{"num_hidden_layers": 9, "hidden_size": 128, "n_experts": 16, "experts_per_token": 1, "d_expert": 288, "d_shared_expert": 0, "hidden_act": "swiglu", "moe_layers": [0, 1, 2, 3, 4, 5, 6, 7, 8], "router_score": "sigmoid", "normalize_top_k": false, "routed_scale": 1.0, "balance_loss": 0.000119, "balance_bias": true, "router_cosine_scale": 20.0, "scale_expert_input": true, "init_std_router": 0.00639, "lr_router": 0.0009, "vocab_size": 16384, "norm": "rmsnorm", "norm_eps": 1e-05, "tie_word_embeddings": false, "optimizer": "muon", "learning_rate": 0.00159, "beta1": 0.95, "max_grad_norm": 2.0, "batch_tokens": [16384, 32768, 65536], "max_seq_len": 512, "train_tokens": 243900000, "max_steps": 6920, "dataset": "wikipedia_en"}
Below are experts of layer 6 (counted from 0) of a mixture-of-experts language model. Rows are named router (the router's row for the expert), gate (a neuron's input weights, with its number), up (a neuron's input weights, with its number) and show model dimensions 0-127. Each number is 128 + 24 x the weight over its row's rms, rounded and kept within 0 to 255. Numbers have three digits each.
After each expert's rows: "gets" lists some tokens that make up at least twice as much of what it gets as of all text. This comes from a sample of Wikipedia text that the model never trained on. Tokens count by the router's weight.

# expert 5
router:108139146083080117167087120140145119159151122168113134093071128181117111122176101189138122162153102123132097112137108149118128149092085117154137131163139140138135140167108111073099124110192116119114135148135145112142138102115054144112102137128121121124126145123137101112123132122116122130127120125110116129148132106111123118087148154147125118184110140072144120160128129121140149122112
gate3:127117088126111106112076155124135102095128164138096148161122146129141136111113140148126157125121128121118089094104102092100142136134088116129126130163072137134159123144108132173110128102116157117127115173158137110132086107099127121120142124117125149139125117130095090184112156101125121080142167129081156122137125138064149145125166121090111148142088134157106123121158091122079143117169
up3:118129144132127139164165129141141141165126091127154084129142132145131119121161093102150125164156138125148189126129191183142138137153162127166120154100160118123125154129140148095143118113123120125155168098098161162132122145135116161104145120156164104125125128095162129088148118134093147183128110141165107128110145113168104081126094093157117128160172120116154142141099153116148137139110
gate4:132112170137158113074123123084116142145130110106100160179099106089158119136120113138117121150108135143124149140127137166084157146103146121151162139153117139144098118099104109123115145131129131136128120139045149118138165208136129116138096186145144143159106141117106137115135124137110118139128104143131155139092134124108125105140128125125114083108111150125088167161122140145099128102065
up4:125133119107151133121101144097144124094144086123105122148136151175124120157151112160096150112118128098110176123095082157145128144133139134139094128150172118143144105176150105126124096144196159147162109129155144141104133114124103110136098085129119093124119109106114101163148115103124127160146136169179121193163104084144164122115137114146153101129117136142117134143143154174132114104113
gate5:145146113138143154111178115131144136160137125139186146170129112124085155106155122119137072129117133109104128091153094149126126126154140124112108152112135106167182130063141148126081165115124096140131153153098099152139132099104146108106165154161146133159160103166090132121117120077096113128141100130108133121134110138133146111134148150108175149130118167080111166137150113130122135118112
up5:161133144116128139169122134143131123118130139139104151104119176113086111136164087130090121126115081078157103157128124107159143105146105161131135185127101126135145081170156146163106115135108145125108097149099096117160103143139098127147120125135134100141078114164156097122169125151098139114099129145083144133080131129075180102136114149143134121153091114151145136141094133130143122134149
gate6:092144136113119146105117119112123113090117155150097104085065159114125153110129125141113066167127142170138133123117114125102157122109130146105137161150129143139102153143161147094096135137144152119126144155193138112097141130114107102113150116076154119136095141135143152109131151141099154117124130154137154138137162104146140130068123121099093120135147093116140136140065158079152163108143
up6:114138172132185108123157102104145167159184109071115116134169101127166120105151134113125115128142120100138122094111131148133119103101125137150143086087132123128133126112110109142124080112145133135117135136152113126126139118118111148177078108148136098131129125133152137127163110119137132161123087110168070143137074121136083163149118163115158145131130098162145146141159154132104094087109
gets: " 1", " 3", " 0", " 2", " 4", " 6"

# expert 4
router:140120092134121061170112125144143164143154139144165119122143125081098155126173111159139112152179157143124117156100124178120138165111101118166129099151076153112110110121150115122073135135159162151148129137134158131130117111079081152112142123134121110140119137105106103159110119095131134154119135120105146122134113092116129098132151140146163141154146158103135148151157165147083159146119
gate3:150132114142116094088140172131155111128155173126149068088127155124125172133117157118101164142124102146151137134132145184140167128125145144082188092119077135121138163132143149144161154130170111123139140119141163140104100124119139154142132133135130124122143096141160167128137112108116161107117119127175138128115083134145114149141110145107071106121131109117089152151116128134181139090136
up3:118152175164131156144115137125114138103106117141166151139135121137145105145112133131132109146146168137087124122125122084141075114145123124162090160170174112162111131138149112149125115096080130145140123098093113115156128114098092113120136125150139113138125165135061088123152142143150088146119127143118102151138181148140129120114153108129164150069122146127150060101142133144088136134149
gate4:146127118153105093165155118118151136107089131100103180154138096174158117112149134120104125116133067153097129125097094145109118157097075105066151143128174134132116142137139172121137129150125138138097143153100133129126117135117104089148132116131112111126130127123146119126097101062099110123103109119152116145077099097130095135132099127136087178116098142110104124141149159108095141137132
up4:189064106145136118148131146155128116109115149134139141150114114159122131151126076086108165094126135134087102134137130173084142135158136125105135114163115151134104140144141103125149150132143140109115161126130113124116139113119111105130130105153083101143096148120144117131126099102089072107105138157126130152092131113193134098100126157145121124100143158093088164139139146123120129154058
gate5:185155098138104107157087163160168166147123150145140118103173124087138091126127112137089140102136116140097110094119129114136203159107114163115154148092161116167121065133161111109121172127120107125099141164128102110168133114117114124125116176102154083128139137109123138133107105151128116120125118152110120156142114103126114132158103140149125101132111108128125087121107118101108128106108
up5:135185131154123138133135137165156161117155118120094140109158151172127136095109123078098115094114128129149165121145162138083126113119140123139102121099165093116124121171107132133131136140121148172106095072121112132088120149157128140102170160146138160128130096115148154100133165094142145171133109104164124157134164133114091119158137179100100119146124140105159112128138123085126098106145
gate6:139142105073097126117152136111146136086101107148146199130118139132082100150109090114091125107145122109116121094138095123127124151126148095112150134100109125111170126129165124118167124136105073120113099137121124103132096098120110107124109094144104147142160135118117113139093171135094124151112104077125112127181102156153115102115131150137144084082158129158119139169123104110167139138148
up6:137126132085140124113123151126095138114115109129154129105121089169068167156073137118121118129125083120104131126148125123139140144092147082126101163093108101114163107110114124157102076160143093084130168169141096149153106106143169122112114121110111092090110157102139120105129109134104160114144103116137159109089128121146127104130142100160117091086120093138136096150114089135129115132145
gets: " |", ";", ":", "|", ");", " —;"

# expert 2
router:177112107107108112167067143152119126130147090112159132110094125095126167122130148140177096122129118132158100113142130174102128156081140132178132116142130144109107124152106152120085132137162136177141101145169122090121139174106118143102135128154119109152101130105149123152088144082181115142094149133111107132135157086159107117128148106125149146110104107142096115142135109143110128143095
gate3:120116125131136162164103133074173197136127125114121138102122171092116119120126125160127130132138112155111102156099180129160133155121123130134143113125129130107094113096091145071128166128102142145139122125098136147127120113124159105103106140145167173132132152167109139139111136126144139108127132150107137137143148161143131136114116139179133080127184166110163068147132089100122090114162
up3:123089116111159144127104132099163129106131095129132126116169135095107118156152128177097149143149125144123147130135161158179163152111130143168137106131105161119093124107073131112134215149149147151155143117142126145096121144119166157114149136092143144134101134095109107133118156126127102152140159186159138125076148118113150124134134151137145136094159125139151124094137109110113078139148
gate4:169155120112102134105128162147141139140140167156137068104128132160157130141135120105109111102157118194135103127150106108107101132110159158167157137137135139095149170123123127155107149115141123130107127161131164109079132183094130167168123145100172110111154125121123118138155130125131126139144088088121136139104129106150098085092148091092136132122166087130151130102147112122151146154157
up4:078111152145156113135080134125139125114095069115105156127135102107104097137114123132103155153119134122110178110155122120140169119145116102146084133141136138170096121123148104131134111134082117139152121156081098116190134074147145113097096111167124108119132138131148109123137160155091130111115147118162164125141141109138152184181126164160148130164092140134107126141133126118124158104135
gate5:156129140119129153139099127173109122144090118144121089158139119144124129099156140131146119098137154178141105111112127158120170180126120138098156136134132084102104151120106144117149157106099146126123153121186106177162175106122128129143140128071066166110136107138171120121129132111097129096131152112109139143089133106142120130115165150134165104141111097143137088083110110147139158100117
up5:095165110128111127155108170103155153150161124146119107142147137119111085127137128125149109174156117135115117146193109174112149095161116143116155127141112133120107131179144122133093134135140125127143126162162139115131122130072166131157162099121154139111104166111089123126154115108118106141095133157085120169168159129101110150141139190115135146182169151141133120115137090108129133146145
gate6:083096077108138101163142114122084065163116102135108126144147111156119134147115108125179112136094167125139126164160186135118174084132136094124095088120141169108156119123115154138165148139116124112136152126107097104135112122117164153136109114125117135134100158099125107124115115142124122158140164127084093145128097125130193121146162137147142131096109127151133090147121151136137128131099
up6:124149122106158116078143112131130153127179169139145106125130100115125088150099118132142131120164098107130135111113103133103166135178151165146099181140092101153106121108149152125135126141146130063095123099159132153103139090106108153097134142138085098142135089134114129126119095104153125132121143106104144141136100120092133171122132123101141099096089113166130151112081153091141135104089
gets: ",", ")", "),", "\"", "\",", " States"

# expert 8
router:169126107139116103142085162164120137161128120129130126117140134096101137094149145187142131132126127185149095131083121157103130176117120100148148111104099133112127126090131144110091158148143136144135135163141106123119108108076061119113116163106153091115099128126121109109113110175121091095155174133110120150106154096156155106110127112145164116113135169112134125158099131111137162143115
gate3:163122137072109122149123137120091120114108153109102102125134121131157095068116131119124116155146113136111086104154148117101150112138128134103157133170107150070125120123155134156102143173154109142150114094136150120130151127093124182099136114120139104096122114124134110159114120119050136169149156085099131135120148101138162114100145157161087167134121134116132142112123113166139094144092
up3:184141151125140174118118111172082126131149157102135112113119122125123092087096136106132122117163107121128096114115142123115145104142144133084115112115094139107144152136137138129140171147095145141096085125090148166126116144113163148134146108113141146115143089109154101121094108154049115165138110121105116126132145083131103158103092118110099170136112155100121098103141100148104133180128
gate4:142115066114109141152078110121127124125117129097178140078107128142091144111152128133138145114092129162131101185153112108126144111106105092112169107112150134154141214128096184122121140109124160124130121123115122147112123104113133137126103113096127128145112128128102159153120089101100127161153137117127125136097146105150129096141101158153143137146134169131120144132185112108156109134082
up4:145107105124109144105087146150141128120165105085141155107125123118155144137159127108180117083093102170116089119128117154170148107113133123116142141119126131148150134131135146123114179090129177179132158102177119137119095083104117143138130097148130178127142139127114156107122089121081125150154168157125111121110115098158153124103132153140095152144133136102138150125179117150137151133077
gate5:149094139143144202103166117122135114090099093122136070155091122107103124138113100125127195123141135105101127135136092071114171180163093143163124162122127137122115141087120113094141143124156110126108113135142141135116121075130184153091111088133120134130124132142102129115150097145148134116133138147134103104110106160127133127132092098102146137155134165132094121141128129123089121123133
up5:137145101140133167136085101123136103155141097170106120177127107158141107086103111110148126094126112116162137123112122112133122095136136133116123150108159132099063159191133136139147090128161166136073116114139148075139102147133119161135136184117126106165104122129141103124094177119130148109089121117155139145119097095119105100141137119114087130103132148129144132126147144158124141156173
gate6:095147130134150119122114121124116125188098130109096097152138129135098151122091109138118108128077129137092100137087146106116108183104162148120172139149151114148129118128169162113152116118131153153095095134127094109128158105132190095105120116150079102161136185155125138151122156155117157133112141151128087138117147141153149145133119105089132122114133148167113191150127120138101125128105
up6:120112102145127134135128141113166148076076126176181167138127137131130135143115133108138112121138120123152129146184106135113094114139133145146117148112125156084130108120160117136115148114104132143150123125152124126148116121130067110163089154133174136128134084128135157133145121120113118092145119098119133115176096109103106165111155182158094139153119119067101084107114096125151167105163
gets: "\n", "==", ".", "===", " ==", "="

# expert 13
router:189141102083082082142087126160112132154162112131101186105109114147119082126119154174141143156096126173191111136160131171083139157126125123128153116131115122118119182121118138131117136123174102118109130118141132140171114168105119114124143153134123083103096118102173109115119143144108105091124155114120124135126179103125123106118135112134114129124147127125125135128111109097112151153115
gate3:135128153131129124116159117158133146158115134116075119169143142152136109161163170148144129096150130180114093111137147183090126147156152128150139117141129104141120139091127161154132090088128079138129089107107166147116128149126112117103113150158143076126108132132101123141103105138120109053173131111127100127160125123126129133098145154163120160178114131114116121158086106154105141110117
up3:143127115152117130110098148138098128128130106110106156110105091098091143131133168099123131152091189110129145139143139138152136143120108138145103136102132138130116070133082170093124155176122150150114143209125133130116132136135167168133127109139113102069108157100138159100145158156126116188142178105131139124090127143124126131126109083148121095134135123127135139101142130107097102154132
gate4:171142140101113119125176116095159115128127140131121145116078091120158100104105132191105073070112131133111137170134152118162083175109131120149142126120141138137111094100124166133119149132157113158123157123156136148149118094099130114096162180142131150156083119121140145133123145112179133116161112140104156102158118088121117132119150135096148152124152147119152141151132129139126132159085
up4:181161167112157096092161131139100127136140121140114155117115088139147091121122160157115140098118163125119118128114161124102083134118130121115158089167117107155141129078136131107125152130143162135148103184134156148172105152118152126093139143157148152143139105129141174100142158154155089092126119136117126161170106108121136170131108138136150176111109101141129144161116144130103152175105
gate5:117115129082120199158105164093105138139111066171128159137111168087078125127135118132109157155176131146144136099139104121102133134112110125113133080136107132072104187092145109128146125153098134147104128117115121143113111103132162135103111181126160106129111157096111115139137147158139125115127168118139141142135130102091151100139127116121113174112158145102116118121098122130159122131152
up5:109140139121123092143169092136166155123104190098124098140175115140124109124120103085125144119115091119070120146112149106140099119137152135138145119114129137145117088153119128113159083092135108088112155155131120108160112131071109159178137133101125154134119130122138142128159116089118120136100106149114097144158101133090099150146137147109144096138121102137125112125183138117071117096086
gate6:113119140157154122161109078143080107116152141084136130174131126123143128105141160128128146141126152152146143123087136111113155119151121093079124131143110122093137136081073133098105132115127167152158136163137120131111109128125159114123130095091162137173109163113128090150106092112128125124144154142081137102101168093128129086116127097126148148096095151094146164140116119166110149160092
up6:106137113165197115140100098153091132110139106106137123171118120155150144126128165146129101102149146076143154139109124112131129144109131110128152155131102100127149118141088164116123143145100137129123105146155121153117151127150184140126107111162076141119160149150121102186135143143110117138114121119075177108124151094126152134166144093162121132098119069141132150128105142154133170144094
gets: " was", " is", " were", " are", " be", " has"

# expert 10
router:114147132143078123139125145119123154139118110118143190125125139128080121133131142139138115156112113125130127110104128130132144181127143131109153114123119167102126121159092134085065111152170126118120132109115134110132141102119034126115127139141080107126129130146091151132144106119171114104098123150157120112124127132131177091106157143153156115125119193125134118152156168119085138123076
gate3:141126129136081116138139137148133139112133179094103165150114129140134153079099099157140102138116136122150180118160117137119150086082095119104162151133124105131124138092124160119129127121121137138120135106144173142114120104167150134167157190149147124168091114120150134104137145126153169138140083150136125146110125166113137093137118066125118147136142096136124159131108174153126177124174
up3:142100132133111129092124149098069062135152093149140126111085113106126105188121149145156115140131093142090098141121142132123111162145111142149130098089092129127109118164083148139103103125092135120108108129119108101094155122108140153087103112111113125111143181102148121159085183123128090112118115097113122119125159112156144183122127151124160131116132180118135112139130122120136102145123
gate4:068123138107092160100125090143103141119135116207130151147113147137126073174145123102131102126155072101117118139114143127138155128081106139121112098123155122098138125159167160100139129109128103114170123152090097137110138163141123125117120127110101159159097141156152151175156107161101154113157146126127130128118159118122103131111126080104105149127129126141105117134079099145122153119114
up4:119093108128145134165101123105138114147145155145117145127168153157121148138118113167107099136150114114143151151138144102149089122107086096191147108116125130082138112106070178114154098136128115137158113106157113138161112149173140139116161107140147102161133155087156111122139177166092137115136132108095093089131155112107117116130142146089151094147091132137111146109121087123136162122144
gate5:133150130133070147116076159098147128154098151106110108092090145128164108112145143136137158167135131156155090092117136111108110170126152111107139113122111130114155152121128119173126108149139076075124121129133080190135095128114120125137129159171160092092097133106130107122101118150164110138113102156125109133146119120127119124094114106130142163104158129135143100135121167124089098098158
up5:128117107120189121118162109145114146151169084127127151167166170110094127109173126134115110155137098127099165145107148134094130099123125110153122148128117143124094142102111149084131136111114148211146141111128191081117132126124144112112104098099110104138111141118137127152135135120109141156120160126105095086126138133116119127161122132120087127153085120164123101099108094101141175120132
gate6:098139123110119089124124171120126126142121123143101153107121110119107084085130135119096137129131101134195155131150156118178154102100140115146109111104143170158105086167093100100124129184124096096096125150139126112166144157134120145091146126160103114119166149102126128128122133138121135142113172142160129173126170115099140093132127092137140140153101179141131168161113113127139138158098
up6:133102092114132119126098110123145149158104089176120120111131163152116124108148158103126085124128147095089114134136108108144181138137117138150108130130130157131163132150179106130112106111110155129105191128134095105080081147116092128091147102161153103109124096109109101171147113123125133121132149130145110150121174143123124139169102130088128104146172180099102104139111150107167122143125
gets: " ", " —", "a", "o", "u", "i"

# expert 7
router:131153075118102075165074142121148131155186119151154123097107141121110141159145127195137144117149139149138089123159147110131131154123151100119138141125114140094104105121118101092122194135201147141130128134120093144110141175101126137116117134150124105122118122111139101141107119127111090078150108145106088097100127104132138127124124137147107126134142114123125120148123168108125132148067
gate3:131110106127098121111131108119136137171165078141126096116086134141144115060111088168126130133110129129136130132127098138121107122157144155121128133159135113138136099091122195126113151147154147147101096123088090118123124094120097153079107109105113095084148140138133162127134159168099151107142141125078145137124157124144096117144097143116116069129136144104136160157162144140106162100113
up3:160149135112128096134082102105105128138106144154151087158161135095092150120109129112131129140129152139170082133126137121108103109111166166146128187161130116133160139128133134133138105193093138168140110145111142119113188087088136164119122177144091114113141120091156152085145131104135131123112155150132149106125142150151128143121146158122100119130146080137145103117105172139112142105100
gate4:113147133121134133082125133163146121113147135170127095147154127167150136100127125130150143123161142140124144150113142129089069135125144148182106107110120155073177128144148119128125125150172136112149147142137157110148161125116130182139151140089111157097085131159130125146129125173086089126123079138116095119143127122114134147161090182150157089134123125070113117153106128112103127152126
up4:164146125158133122109096151154113108129122138169169155129146130103109088166124150131159110164170129146129131141111102135134080104167115123111186138113136143101162095108126117143099158129155081149118136165155126136096150121145130188130157129118107146112108141140105110140135118092132109080138129140126135148075089181198124137128123153092128159135122131125124114166109121130137137154100
gate5:069145144111101097103098158127140137079126145106107123148155100144112146168119152141141074135130110101171131126127153146155068146155157112159099092096129120113123095116109156154157110142104111136135088147112138130121150131163104094143110123130129137116172121120123156086130150074110100150100123124133132129123122122124117170109188145153141144166122129136144133163170146179128135152112
up5:095114119089085175138089156106138155130134110129093122078091089122131123108137152134142115151116129164156173158164159159132163094120111139160125090108120125148132118118098137144140157133102121093068124085102171151142119118157147153147137105167155130110137115132113149172128120083123132155136114173137147087082114139089107152108120122140118156155100118150134115131124113098137128147113
gate6:123139089152155125092157124101170140144148128123124132125164126175135138123106133102090112123158074132108134183113166123152092137136145151154153128113121122117141101159120129133122144152145126130184092132126119122117127164121121161142139078131125113119135101127116123100150131101162140144118065122073126092120099169157106064139118113118111107160168172133151113108165106158098129115125
up6:140147148072116119115146110143172123139119126182129131095127090143143152120128120111139145133161162145119123146142132165165132170141131113192082123156132160103094160140108123134137120197144095095114143120121103119113125110127148131162146141139144127165116115146170145126129096088152115128164102169109102141100143166130142087072123143108156092098115146103118134164131135128119166104120
gets: " the", " a", " in", " and", " The", " his"

# expert 11
router:160128127093105134163103135122110157126158126104125133112116153081126092145163156161127121194157101147143137114121133175096131153108142110182181093163149159097126158143124137103100119163168158156180099117142155130159080114097132149095114127151140103108118162097143116153149169138110123108132139149123128136145144115160135113102140137146130168106148151117100133145108143145107132148145
gate3:145093173096091087171149100148093126122090119116087136161138133186129123152129142109136144110144099158163139145115138130067128143132116099117143138126098158172134147120157134101120122139098123144188110147126081139158121106102090131157160119171134114112125130156125133165126123166139132094133154148115148135177110135175146112150116141138106118113127137108086097113134149122166098135120
up3:132148100101132083152108157157099162156131135124153090132154105135127107092131100123100111141136141099099144153149128100172105123135106177138122091077175096117100109145110181131130115133157139101087146143128178100142136118171146106125098105124123113130147126123112118101080134121144126118138105099139122151109143091102098137105097123165087121155152120144154127120071102131147173117136
gate4:123136096162106119173134100122108136109120139128146122148124131104140088143115126153112130125130077114125129086122134132097151138122094106144127179121159124099159079119143169099138117106118175090117121113085167124148145127169091073103078154137148096133127126126113138108153186165120122129136098139141130165129108106138112083120136113130154144124114159116095135142112109101107146200137
up4:142090108124092151138076131143136179125145134162147178111120153161144084130160157105154122153103062108150102120118105143133115123153144132170084167184104129136140092108143117095109154165156129121128099061134148107101137140127130132127128144103143110143121119093164151109147134102120138105138135104101120121179117118127119174144132112099136121126133157148145142127094083117123138118123
gate5:159128142142111132128087137105102123132095120137161122153145104121137135110147096169076136146142071135089118102106109153148154145128124156148097121119189148160114110133101137140071116095140119110137163112120107134110097151156117101154134106179138087146109120104111094139128136158155094115146118109091115145165105134133141097090127156129132112191110112145114094127076137148135116124094
up5:173137165126159160124072117154136122142088102120139121136104107096154096104100105139154134135123166138143140104165153126153150146140098081104155108143100117110151166136119103111106142125100124175110119116105147121128148125127101133178154119097094127122104134159089136169122113125156114131103116085130181109102109157146140083144090127093117153159129134174135152089138156141164131125112
gate6:154128066100182113080130130100141100118157107154092151131144130159176133148081128083149181120149127128096148134134133063109115096134142142099135118104107117130156110098118084118137123132083120081119100150117128120139072123108085127156160137134129177166128142101122131090129126091119109122133141116116154133115137107153135111133097121116096137102116145122129106164106113137156142132129
up6:138164109090138127162146082124169147139147142152142113152129151181159099128163159146139179148125164142150090141128156132146143126106172146104170074102150092117134123168132161128100096109101100084164103143104122116137097133141197111125119129138112126164119122154110106097106135152170143149113118142095102100148114126094139116115126125148125119112134148120158139125092111149141111142109
gets: " and", "ing", "ic", "al", " or", "ation"

# expert 1
router:128139099144127086143097159148132129153125074157161152114112102128110153123131118184139141138117125143126136164128153162065125155116125104187162139092128158105121114102087150126133123127159144155146125174150113129141107086113115164119093121128153136145117123117145081095115133134167102110109091101122135106137162090123142095144120135148184173105162138150110118135124160135125107142095
gate3:136073127149097170137105147125099141157125144106151144143151110127157134118176153099088106168147145146129118169133121142097115114137121133109113106131104146097140109169043127085155107122103120119104099152125197154093120117108148102100167110153115136166123113109096163096131120140129156117149125138118149181135084125125118101132108132139132123105128153152132144126159162129105129119104
up3:147103121145110132135164110123120131101114142177120151081115107127115136116131130156124131083144107114153148137096142107158137095074128145117135131167119144121144153127168144082120157166124127114176120110112125132127107129132086151109127149135105151102155108147083179094136145137148136160107088132145091114126109157165073096131134163127129136112136141133145158140162173148086077146083
gate4:162124113122138148121133135143092102153081122123130116130107102118128162143103133128114136114132149125128150125136162133059151151114109125158175135102136128115154076180131151169111078106129077118080136123150151135182092118128113163134146127170134098137112146158136113079110147103167156098120118116117130103135102116149146158102151096161168137102139117117090122158086120147119143120126
up4:163131123154198132172128158158154136110160105118139162157133177094108143115134135165086165120128115122120139098148135183141151111170109143131143123123168119143124105135157159134137117124148119127142121113153127118110108129178147095139184144112132119138118129160138105120132112140135138130147162142125074113099109092138086134105135142149150100139105147100144124123141157077150152148058
gate5:107135110095079129134130096108099106189097085138122167156085151109185158106132120155146160122109138141155125090121125159089169144118091162112173101136123137132099136097150156115121139104150122124094131085139117149138109149118131151125108099143149143110168138122123146160101144121159129136146133098136168134106141116124141159099139136171099141113165062120130124143121129131161132097143
up5:142143120119195138128150100127098097130114105142139139116133101114170121094132107153127146121108117144182131088121169111071116123077092177105096117134114125113129112140125126074130130117138139126114093142112096129118137069134152131125126127103124113115157166143104119162128164100147191127105146161144156158109120143151155085101123140121116138135159142109160142171112116171154115124148
gate6:122160131119118157163132105195147125101088143125133151092137115135148155145128145088145104121131097124101121132124159119171117145123134125129131146148154166165136109100128135097132090126100169140153119137189107114094112115076146138141147141093115161140129133124119092121132172123125118147120161148154080110093089131139109103143159127157157162092150114130141139093116122087183163113154
up6:145110124049176114099118138120101135101134062137144122104167103091122125167139137123078125126132155130134117113129090140110144147138112165075121121148111089141098161149100137126117118151110163127137110116175133113111170114142144151120077138121120084127125091172178111131117134119112165143128134120095132110136141157136081105138102117127112135104086121146155130133150149151154132109154
gets: " (", "-", ".", "–", " \"", "/"

# expert 3
router:153143087115135103132100174166130140167139110116118154121104133121111067119132138158161094155112140171166099145104141145088122132126131100125159123162115157092101152126111126115100159136149116135145128151145153133141106124102142166098150158124154079120104107103167104153093134135159122099136108137127118150135162104160127144064129111161092147142142151077112144165090137143124124140098
gate3:097163095121127125101152129127149121175135129118100182128134088141111116103165100158146136158134108143114079130125126146116113134084094158116134126179130129111125098152156140098122161138137129073138160135130148130133122136098083091149113101094143156127126145170091132154121091088105133143140136139158146149166186092147092134130112124132159097084130140144112089134131154139165146121103
up3:088110138099134164139070137103147137102148128130096120132113163149088109104077155094093142151129090122110138132131151156151155133111138104154137110157082140142156136123100086126148168103113133129079112133136119117134149151144188137133102114145103202113138132110133137168116168103105096086112116138102169105137106121130140106145169128114156123148114112099119134105123127145097121155113
gate4:139142135089082120074092159123079116087143166121160160119098163115109091101073130111134106099164125104148153113131148088122140137084103144086107130120077087123117145100133132127111100108153138120117169118126156128068092142175096130139129133108101136124175122139172140121096134146142155116113135098096137115143142104125125154125123124108118138143120111117123133139119147107131173138151
up4:125107114124155089167142104129139142132122091142129153112168104108132165149161137204131142101096150117108106154141099154190117115130155102149144147131121158164101089168103094144165165142146091131119056190111115134152128099130111143155087116147123160135103134117106110134141126108120113146093118162123103117112122131151145096136131139094108149115132161148144144114117107124136118127139
gate5:170118128121145149109133146183083149152158133116137149172110131142122132172116133130125116124128094094132125125130129170122114133167126122077102097159123144158160104147135139138132139109089145110092129162120127119091101143132104120111106119100135162100120086133140170134144131130130109145111095153092121126090186166088168122147081167085140102101116127082118093120128139166139153151132
up5:091073104130113109106143166154137131166113154136160128130156149126110111096132148163111126125170124072115119133134118136094172096186122151162127111124120160135181086118151088117137119155103138124094139124143163142123086116146125142105108128147147160128105102126112138082126148131125153135126099075084132146143112158137167146124125147110160144142155124133149142141124179144166127160164
gate6:161121149175128151124081123126112156149125149128135171130186115122143133146118121158111097142137120137132132159146125106084090157104135133135109142156143109121125120144140142155124165201151120177139150114149137166121115115132114140129064081127114148108132101098082084084102132161115116096134098129105119128112139089114124128099100136180151098132138131117095155111129104126119086158129
up6:123162166148147173120106125101160151177113131141170181146141085131138128133092107134097085138110117156120128167127132134115092113143136106104111111163108099100106127146174154158121171155139116139109154103136105131144140122159107104127090069090125122158113120145112116123114129148152109123119100132110126144112158088135086099106070119164124119153181108100102125128104126130094118128134
gets: " of", " to", " the", " as", " with", " by"

# expert 0
router:090142131150128092147129126148127105161141117140122126124152123102111149163159127148174131123127134123128102169124163171143125149146137085124118111150113173161108082162121119134126130124164134163154139121128142105148098151095025110139097129117129127114128124137146080160093110098130090096121150119152126084150147103153161122079130172148092149141129094119123121141101127144143132125105
gate3:175136119071149174127122072099132130145155096134162141125134112137149158157088121156116108116111110133110130080080138119144113133157140135161105132205165110133170144165110117135156148115115123141157157115153128106126143153170115129108109145151134121094145114118113119148133124117091088120160146167138138118108121096128102109127150144128164106093142168144114163091142155119153130115097
up3:159139111134109117137155157135123135155127141114105159138166102110128111129134146152135123127127099110118122111173147136157134155108081122102133105157122129134099126126116108103081093135125148113105143106103130204092147147147111139111110136161147113141125149155090098176150117101134060114109129191145128091134146148173145092165108120151158148149135131135149137149132175099144118115074
gate4:088121097127109116112124117126105140177134128118135134122133137142136146104138138119120110137103143142120092118122158188120133098093144074117179112104134199184108111093122073113118158160139119149140097102111147146115103135126073132146125110169128119143141136083168099157129101109143160140126162130136129186154144132140155167113138168140127123161151139094104137131139124139099109138112
up4:188143163114133147105128150144133142088130094137150099158104157134136137102110081123074097166150067121122087133134107118154131141126136114147088140112122111159123154123167159135111079116120117111104094143148111140133137087141143120181132158133137093096125144147136146121116159138103125149161111124164094109110130110109144098118114097113165097193132115134138108136088134140096149109138
gate5:126110125111153106106140136154095127145145133092086117136116141161134161126140162150189117161163150156157146167124113104124110177117146109111147133122145098137150113108130195187120108134096136135121116070130148118129109135107108099115107136117136165133118127120122111068113120131107140092121126133140139102157150119152123150077137123146083087087107144143139140104106118112088178160120
up5:119145120090129149125085174165100133140155146108090133113152126122149153111127139109177120145144135154126141144115117121128128166129101141153117103152128075129126074082124147142127072135107164116139092064099100070170142136117169118155091145147097122109119135126113152102141099125146170113169163114112133095104149123132126137099132153128135141127163138128128100130142093143087149152134
gate6:133124125125135124145095166117098144110115131119103084143157147122096121132108149133142183104100087111141079121137113112100118105133164132116143162140113112140126127114151133123120040086110170162128090179164134152099112125110121116103070155118173127126069120115152120114122126109137125101146129129158122155109146113135154133124135159101092124108159135077139138128139143143154098127097
up6:136143132113104129116097144146087123116109114083121062136138137126112139157136137104125173151118097122102123165110120127117135149105102113128145115164151134140137136101154143155149131082129163145101133169150154178117108126111143168110088116137164144137057122117151110121147146105135097093100142150166087132110123097113138159103107147097087094127159161139156092118104108173150142130123
gets: "|", "-", "°", " L", " T", "N"